config = dict(
    num_hidden_layers=12,
    hidden_size=224,
    n_experts=96,
    experts_per_token=6,
    d_expert=32,
    d_shared_expert=0,
    hidden_act='squared_relu',
    moe_layers=[0, 1, 2, 3, 4, 5, 6, 7, 8, 9, 10, 11],
    router_score='softmax',
    normalize_top_k=True,
    routed_scale=1.0,
    balance_loss=0.00865,
    balance_bias=False,
    init_std_router=0.0159,
    lr_router=0.0013,
    vocab_size=16384,
    norm='rmsnorm',
    norm_eps=1e-06,
    tie_word_embeddings=True,
    optimizer='soap_variant',
    learning_rate=0.00758,
    beta1=0.95,
    beta2=0.98,
    max_grad_norm=2.0,
    batch_tokens=[32768, 65536, 131072],
    max_seq_len=2048,
    train_tokens=291000000,
    max_steps=4088,
    dataset='wikipedia_en',
)
Below are experts of layer 5 (counted from 0) of a mixture-of-experts language model. Rows are named router (the router's row for the expert) and show model dimensions 0-223. Each number is 128 + 32 x the weight over its row's rms, rounded and kept within 0 to 255. Numbers have three digits each.
After each expert's rows: "comes before" lists some tokens at least twice as common just after its tokens as in all text. This comes from a sample of Wikipedia text that the model never trained on. Tokens count by the router's weight.

# expert 4
router:105164169131147167101137161131172090097126104127159054114078188124097111147177146100119118116031126185160113160060155135138116130121092139162093121154136118153143132137070082175149108120148086185118100102086141137131135162141077137112148159147157111158128155101052114074156118160150120079149098077120085181113116110108181096170104199126094134178113092152106112171149193068161099133097110177170128176103076154110125142168137096161135157128115051127112152152140113140119133146093161095068094126126080084165085129116079091111148089171068096144135069134149122120081139172123147148082161164148174072171137074107108149093143114098156173116109146147103083090132138140140122094133
comes before: ",", " (", "\n", "'s", " County", "\""

# expert 90
router:131193096131116167152106122127078110171127066198090136167179086144062114125153128149195106118159132121097150123121126143113185091122097127145124077116113134103141194146136091074164156157125110141126072175167137125109144061142182133112135129185125084098167142122178156124149206098129143105094162133118197087087133098138153136083071098066156178158172121140066112124110133178119114114166100152151101069146155099089179120135171118169086114116095179095154157168140154134175137112130175166124123109112151119138117106125135113146116136136132100118110183125133166102132154150172105089068123176141096172052121103159160120163110151089129115033130143153144116120125204145141091071086
comes before: " the", " be", " a", " \"", " his", " not"

# expert 39
router:125111133113099116075098191130161144082187130124123159167030092193178084159136059143140105121084111159109113145194175069103130118166160154151173146135119150131179178115097098105137134106122156134087142149112111170119145149099107175186174109124122073144173103138136133074120141086164125097119102075111145082117134094119100053089126096164121132113128160113101112069088138126095153105093103109129156137121135180123121150083133096175072147136154149142083124154097112088181192128082215095164094168057136102177167056124140108154107137144187114133113103138156111170150126119152185158116175132121096132098139120175150170133181143118118089172137131143147127127118129109106113202158
comes before: " the", " a", " his", " other", " as", " an"

# expert 32
router:111160128148123157094162136137188172078169140095162119174124113125052076122162175118110155109142143110150169107098132141171087154158104178135211143149164167107118128153084109122143155133094135180128147136159103122106138142194152167121147104159118115075159132146148184171123141091122129126190185128005131111195183131107140118140143095160117104125191133114102112130093142104154113079121152101137110087110151096104119056135109105149080155184172124158157099119089148108153123098186125183151088131163112150125142120091163119095105080166122158098108138228047113096173149140112107140151134069100139148159108128176114172091130159102093122116123139191124137083121069111163125161111
comes before: " was", " the", " he", " is", " it", " they"

# expert 6
router:106084123112113144118101112095194074121093078163078159120158167082107129149167091112111095135128151125090110086154158165065092176146134185122096135131174081098105098112089152136172129130172093121098149127136145201169155159111097107140150135169164159149142114122104140152129092097118162081086081128186108120095092172144167167170161140100107151098053046189139155095122122158191105095138115138148098127132119138097076125131099122148168156095137071091097148149112124155196120208167170182159142165097146102114133134105148122173154089129069115103111107124131071159065142138172143167159132131141129100162133164086090121163074083131141132179103077154107126080085158157096180098106
comes before: " |", " (", ",", " and", "\"", " is"

# expert 33
router:124149103119109121108169161119112110129138109171087113106082173086087048154129143105115108107152112099173073104071131121107075151076135114165081155100078145092069102149143084123169072118106103147096132150167139110128151139115100158202148088170144103138166139139070155059160142045088156102116139120144061155091169088089095120131089147080105111142077155168142117106097183160150112185154142133079091131122086154140126121180200134124094094147121104124081158086140143153160077179089143141105126176075096136124122083085164111133137129103081101182101144106162170123129156115167159088139076130175106117152140156117126081184109113108136150113106172092138150200114092105152175179136
comes before: "-", "|", "\n", "=", "   ", "|---|---|---|---|\n"

# expert 41
router:135104120102110161145129109101117133133117065185108172157188117153082125149138125124122132096132069120110126120128112173154145106099131133085098089107114133125114159167116075188115147138157120092124078176121113167127136188142164148065134057136121151067124105059145108106135132143140137130156201165104132163090142096141114161123114084191114084154147118120101118102093081128073107139167114156159146082120107047044123122168099106145116139100133160086151163137123150140109113113097136180097131110155141133159132151117150099182125131138184069106124113111159145073113132157111043084098177082205117074098098122114176103135111146149177088106192200155125118201087157169076061111117
comes before: " the", " ", " a", " his", " time", " first"

# expert 23
router:078127115146111154136145143121150143144088131170074169140107066143154116110131135098087137080131195134148145122100129213143087101144170082116078117124170171111101156047102129115118097143107174105121154144104152146105145097098121083151168123184107131077083105137167161152182093100190137111131132103132151075105175091164161110150134110204162129038107144125111109118091064231134151126174069155170074081156100135102141052139125157181114109142178170104146147128165116096080165112187128141096130131109120135108135121105158137178123120169173116125127108104135135103136180149094116108128178160162132124209189108090182129082109125127146114130159123108120128131111173137107184109099
comes before: " the", " a", " his", " an", " her", " their"

# expert 61
router:150075104097139135133153134098183100074128079170119149140143084109179109134149158104147096154165102115079113133183143125161076139174136127144095154146189094130119165149146089110152158149089122149132122133086098131165116183136124153131133153141170107110168104071173142149121127101167147103135113175116085164116138108079092108136105045134081093137073069111119137102189125083141094090165108099187121146102123082113125105134146113150134150115094102111159123128144150167170102072072080101067136112157145089112107140091168121140180094110051099115113107136086187139066171128111093095235087055155062172182102108135130093160145083166141165135135190115109137103109125123137166175142
comes before: " |", ".", " |\n", "–", "0", ";"

# expert 2
router:145114117078105116126141142102112128118085088081131168169187163047092084086146095093117167093123072091146175113155149121087112143095107031138080124144104134085111130163180074161114160150088097135105076188086149136179155142080159154133139149039156117162129082143076183129149170147096108151108106133120133154085141138180129165132100137108123109117153128152136070138118117161178133150168102129062129137152105155108100130112162105144118143136132118092077150178118108144126163146162151150202083086066146139132086106122116111160138155067113103165067175110145159118167151091155150104145183109102118107132120158059116116069147167132149083152123149074177147172097184093125121168146
comes before: " ", "|", "-", " L", " W", " Succeeded"

# expert 40
router:076125089115114157100186140103118105121151161151091182117148151152107130151126095092141132137170121099124128089123119165087070158168192146126068101143096181177148094145110183133185102178089122156095088157103156118140141150156078165068149079145159092140161171146151138163116182164107118089170138105114128123146143092129088148055100082146128116144137141143166147106106076111094114117166124066140084157174119131142171129217104103128143118116118119123144147141110134147119161104119043151133115068109167170131156157140130102182090079067147065188105099103118100165143164123128055076080142159152133166180127093108115185148071119079188082126101137103127076129170136126158167143149
comes before: " ", " -", " •", " Born", " Country", ":"

# expert 35
router:144146088097097070165117113084128076162103158117155140076049141139109131054169121129136105142159113111143101167100173087085143132097188139164078081108167080125149157189133152070167101099209098121120077165136123103158154158075173155152105168117154138108075098095151154151128094080105140117178127163147142161156141153135118122188109183080103119098117133125185138139114177160161098181129164097102106112129115142195126135104147105143172148104125051111077130140139108154162100174148152173196129169099125096129129094087128156136118058135108124160131161096115112091098148088096147186145105098157069112102139137083171158145160130077167121124112092112122202122082119163165145154161
comes before: ",", ".", ".\n\n", " in", " and", "\n"

# expert 89
router:165090113087142132143160134086133115103100121172116089154172129151082084172163115104140126113151082094086123094128154134141122129162111120110139153152118147193186128192168073147139099136137065119122110116117116094089142146164118154098127083161122141113152124146138154180190116110080146073160150114081114188088177087153188078118166129160084052132143135139104078155123142051193109105146147118159089086164108096114088060111121117148116115195170144120141108134139192085166192176121152164160108157139092097107090074074124111125155123155110090129113099166123095096112117122173070152129156140179068100145174120166173109124070153115089103135131128163152130103123078099173166140201
comes before: " he", " the", "|", " was", " it", " they"

# expert 82
router:097171089164123140120152125123132143110100130096191167124128160204091156158125082127122114122122102136191060109114112156172147094118138159117111149167081117128128127129132143105141167124127126152131185111162094144111120097112098171120143079154134113155162141177105143184094096171113143103175187097196094145132142100142159121149069150132206110137175144108073159113084096126152117151153107073123096150120125164109152077107101123094118090084093074131117137068125153090127106091080116174155108135097149139120159089153142104122076148081145148188101152111167169172066162077077134108087116132153207148168149147108092162165134143191176151076126108183135159193179058089154098161181
comes before: "-", "|", "==", "===", "=", "The"

# expert 56
router:171089096124103164100078143092139112186095119163115134110176140069128105103140161082064168140119124195095113115168156132127096054131168115162103116100151134098053135156139164107158123088105136122091094169135153082164077131122111055088094169121147078100132128195091101068168130133105138096155143076146113117131079158115162151168068152093090099135140071078082126127184132159154117127075114150111120165094132145174189187142092181127158123154102171119146146139149117115087125088152088082135158138148157123103127104163151119114152116159094104119152097137062166187154142111122146172115140104106165161175182113136139156124083066095139075130087068155099087112145119081176169103142
comes before: " (", ",", " |", "\n", " –", " =\n\n"

# expert 68
router:154084126102134117096159167128117101170155131077133075130138139131155113076155122135137139065181110186122152071140159105189158144181132142169106138165131107117131143184078111116171078165093104114110087112136180147108130164154109159114127139154120161133138089112163102096091125102139175152165146117095113080106165096108150143150149096135078081103145123165096115093186158128115113115184107114103131143163142114108065087058128161138115065068055088148149144132133082130110158136111139152119109140140099075154120087094098097174095145079150101123129088161153224128158152224118051082164068085065146191137106149115187156151112127109150127110118205159131153127133138082118106107128
comes before: " |", " ", "1", "0", "–", " |\n"

# expert 14
router:096157154122139122132120136070127099140101167163100139120126094120135095097135134094162113164137187153193135162121146117069105132045155141156101121135110129121133142127126172121126089119181108121153142147185157160145152167059145109142147192162140164064095122125112058162172127089108136143092103185122159197111140136137069105184085172087080116130105106153172107130125163174174086125167126177189149124097103113126149142129139163130135145135177120093186146151134152106090075200126056160156133186124149122083118138124112128114203081144152117089118117126148075131072150151154106144102151165131099058146196109068123137113136175115199165165113052126115108095106140107113128122066
comes before: ",", "\n", ".", " (", ".\n\n", " in"

# expert 21
router:097152112129114152103143161121169098101145147115094182106133127110093096166140084133099082112169077124096112159178141143150188127110152163147110136157101076125127149170161133127152179161094112183127158100176099119080153089139182132163150168081103127130180113143157156057126158129149126109096041087112139062128144104152133076138156159098147088154135063152098146123137158129111162129152206124182177075166137178123142132026134079143189138169185109100147186099136158078105103116110156145091113149125135159135100141153133095135086132110121180073097131150083150094144126092133152071095169154096077183108161175135112156101140117162080155086187134154127153109131117083133168114178
comes before: "==", "|", "The", "===", "In", "-"

# expert 94
router:217068078116152145178171158126123081141137068127099122071178083077092088124149132099116102125126092089118152072156145141137180123172112165164159106149111166113138179156147144093150140180108104155116101100107147122120151136155176147173168083140131173091164097138111162066176163162178163145140116148103088125148146134189143168129149130086134131164159127148118160081110159089131074098146096136055175183115104110104113119125151081169076143162069114077134152144166110131109161141091122105101099124191158114138077132114146088138152125149137144137073095059177121140094158112092098117185111205087154125108115063130039137146162128124112121145107139108129155171156147143185098149147
comes before: " |", ";", ".", "–", "0", " tick"

# expert 64
router:117099079141122119107109129116150081080060090110165143135131103137065124144079134096085095137116128154061134084172154143141122138084120116174152151192084161103063142129100119096094096084144119166112163140158142133126144167129175130147136138073097196113136110175072153070180186137131144157178149214156101145087167150153173093175133159073106119148146136073104123135132168165200102089081083169119106157106103076090140128171112135149152171120122138111112150168147153169092086181131158096156099135153117118078134163124138091113138122146125124111091120077187105148055145189089135140113128174096094091174160152058127085185108143080175116132085163099125143128145142132160128114152
comes before: " |", ")", ";", "\n", " |\n", " ("

# expert 81
router:130111110120140151126124141175119103093094085160121163165155097121115127127115126120179055134131086069098152102135145101115076166184156191148102095128165064130130165139201126063107144145128105187111090136111127123169162146169164184119147096144121077109118103171160169093150116097116148115147126177132132131134153120105191118167112082089144143152098111121106182121142112161110116101083106158189042112163130096093209125155092119148113140090113102119137162141166155170149096088085122171066134120088141141099152127054160133108109156074165089079130122152119143173159152091159097048138142160157153132172081138082082056182125145156124125134159179088124117128127163211150141148153
comes before: " ", " |", "0", " |\n", "1", "."

# expert 95
router:195113082084177165130140150139100103125136082143123086095134107121163103088127073124117122136157119124177164080101145086141119157184122169163142111084149127163148173045105107112175091155099086088109116110083088157120084161139097158111126171114165182133169148135139149119114134180075132175137119097090083145101083146115148110120180086160118106167091119103170113087178175119159094090136135123062106130155169148172134110146075137146121152073091125099125159155095140183125084063070063082124137144139144072134166152108175121165154114167140059112131138153155131134125085069122168164187153126173175124126210082115125153171118097113098149133109159099137130107110104084131181115059
comes before: " |", ".", "–", ",", " |\n", "th"

# expert 80
router:132114117146159106155119150141117142116095070119136080179091151129129097071059128111068115115137104141116127076110081116176147164164147103172098162123083150101179129067146101127178164194105098178107108181138094141122105157098125152124124138126118141133161127153146153153128129160115149144128098151118117165080079101119144159104154104142102085131186171100128117103135161097147113096177120203094105110149105116109121125140094082116075174086082159133138139123110138171182077113103150104178129090152132105223137178062185110104145071135139131154137124090125121122106071139167167125148054161073171142085109122100088160198066162134067112124137163175119155112165081112063127123051
comes before: " |", "–", ".", "0", "9", "8"

# expert 18
router:164120080128113144144073131126104107117084083121126115125160173096113111114122146104098185164124132155147134127108155103159106058111163143140094111119164171104094164199118148092150165093126110112092074140170163120153124149132106093104121156089098105137136162131109137124189080135140135072133150098182097121163127148171184109135055181080099109148191148120078167166170122107162107102133132189147094170078109177127135190162175141150149163154075128139101121138126126121081104146175105081095109128152112059141234102134121097134149094150072141139176089126088194198103142128095183130094169100150175140150141131109145152091114112095125148153126082111090081116097113086157197076171
comes before: ",", " |", " (", "\n", "'s", " –"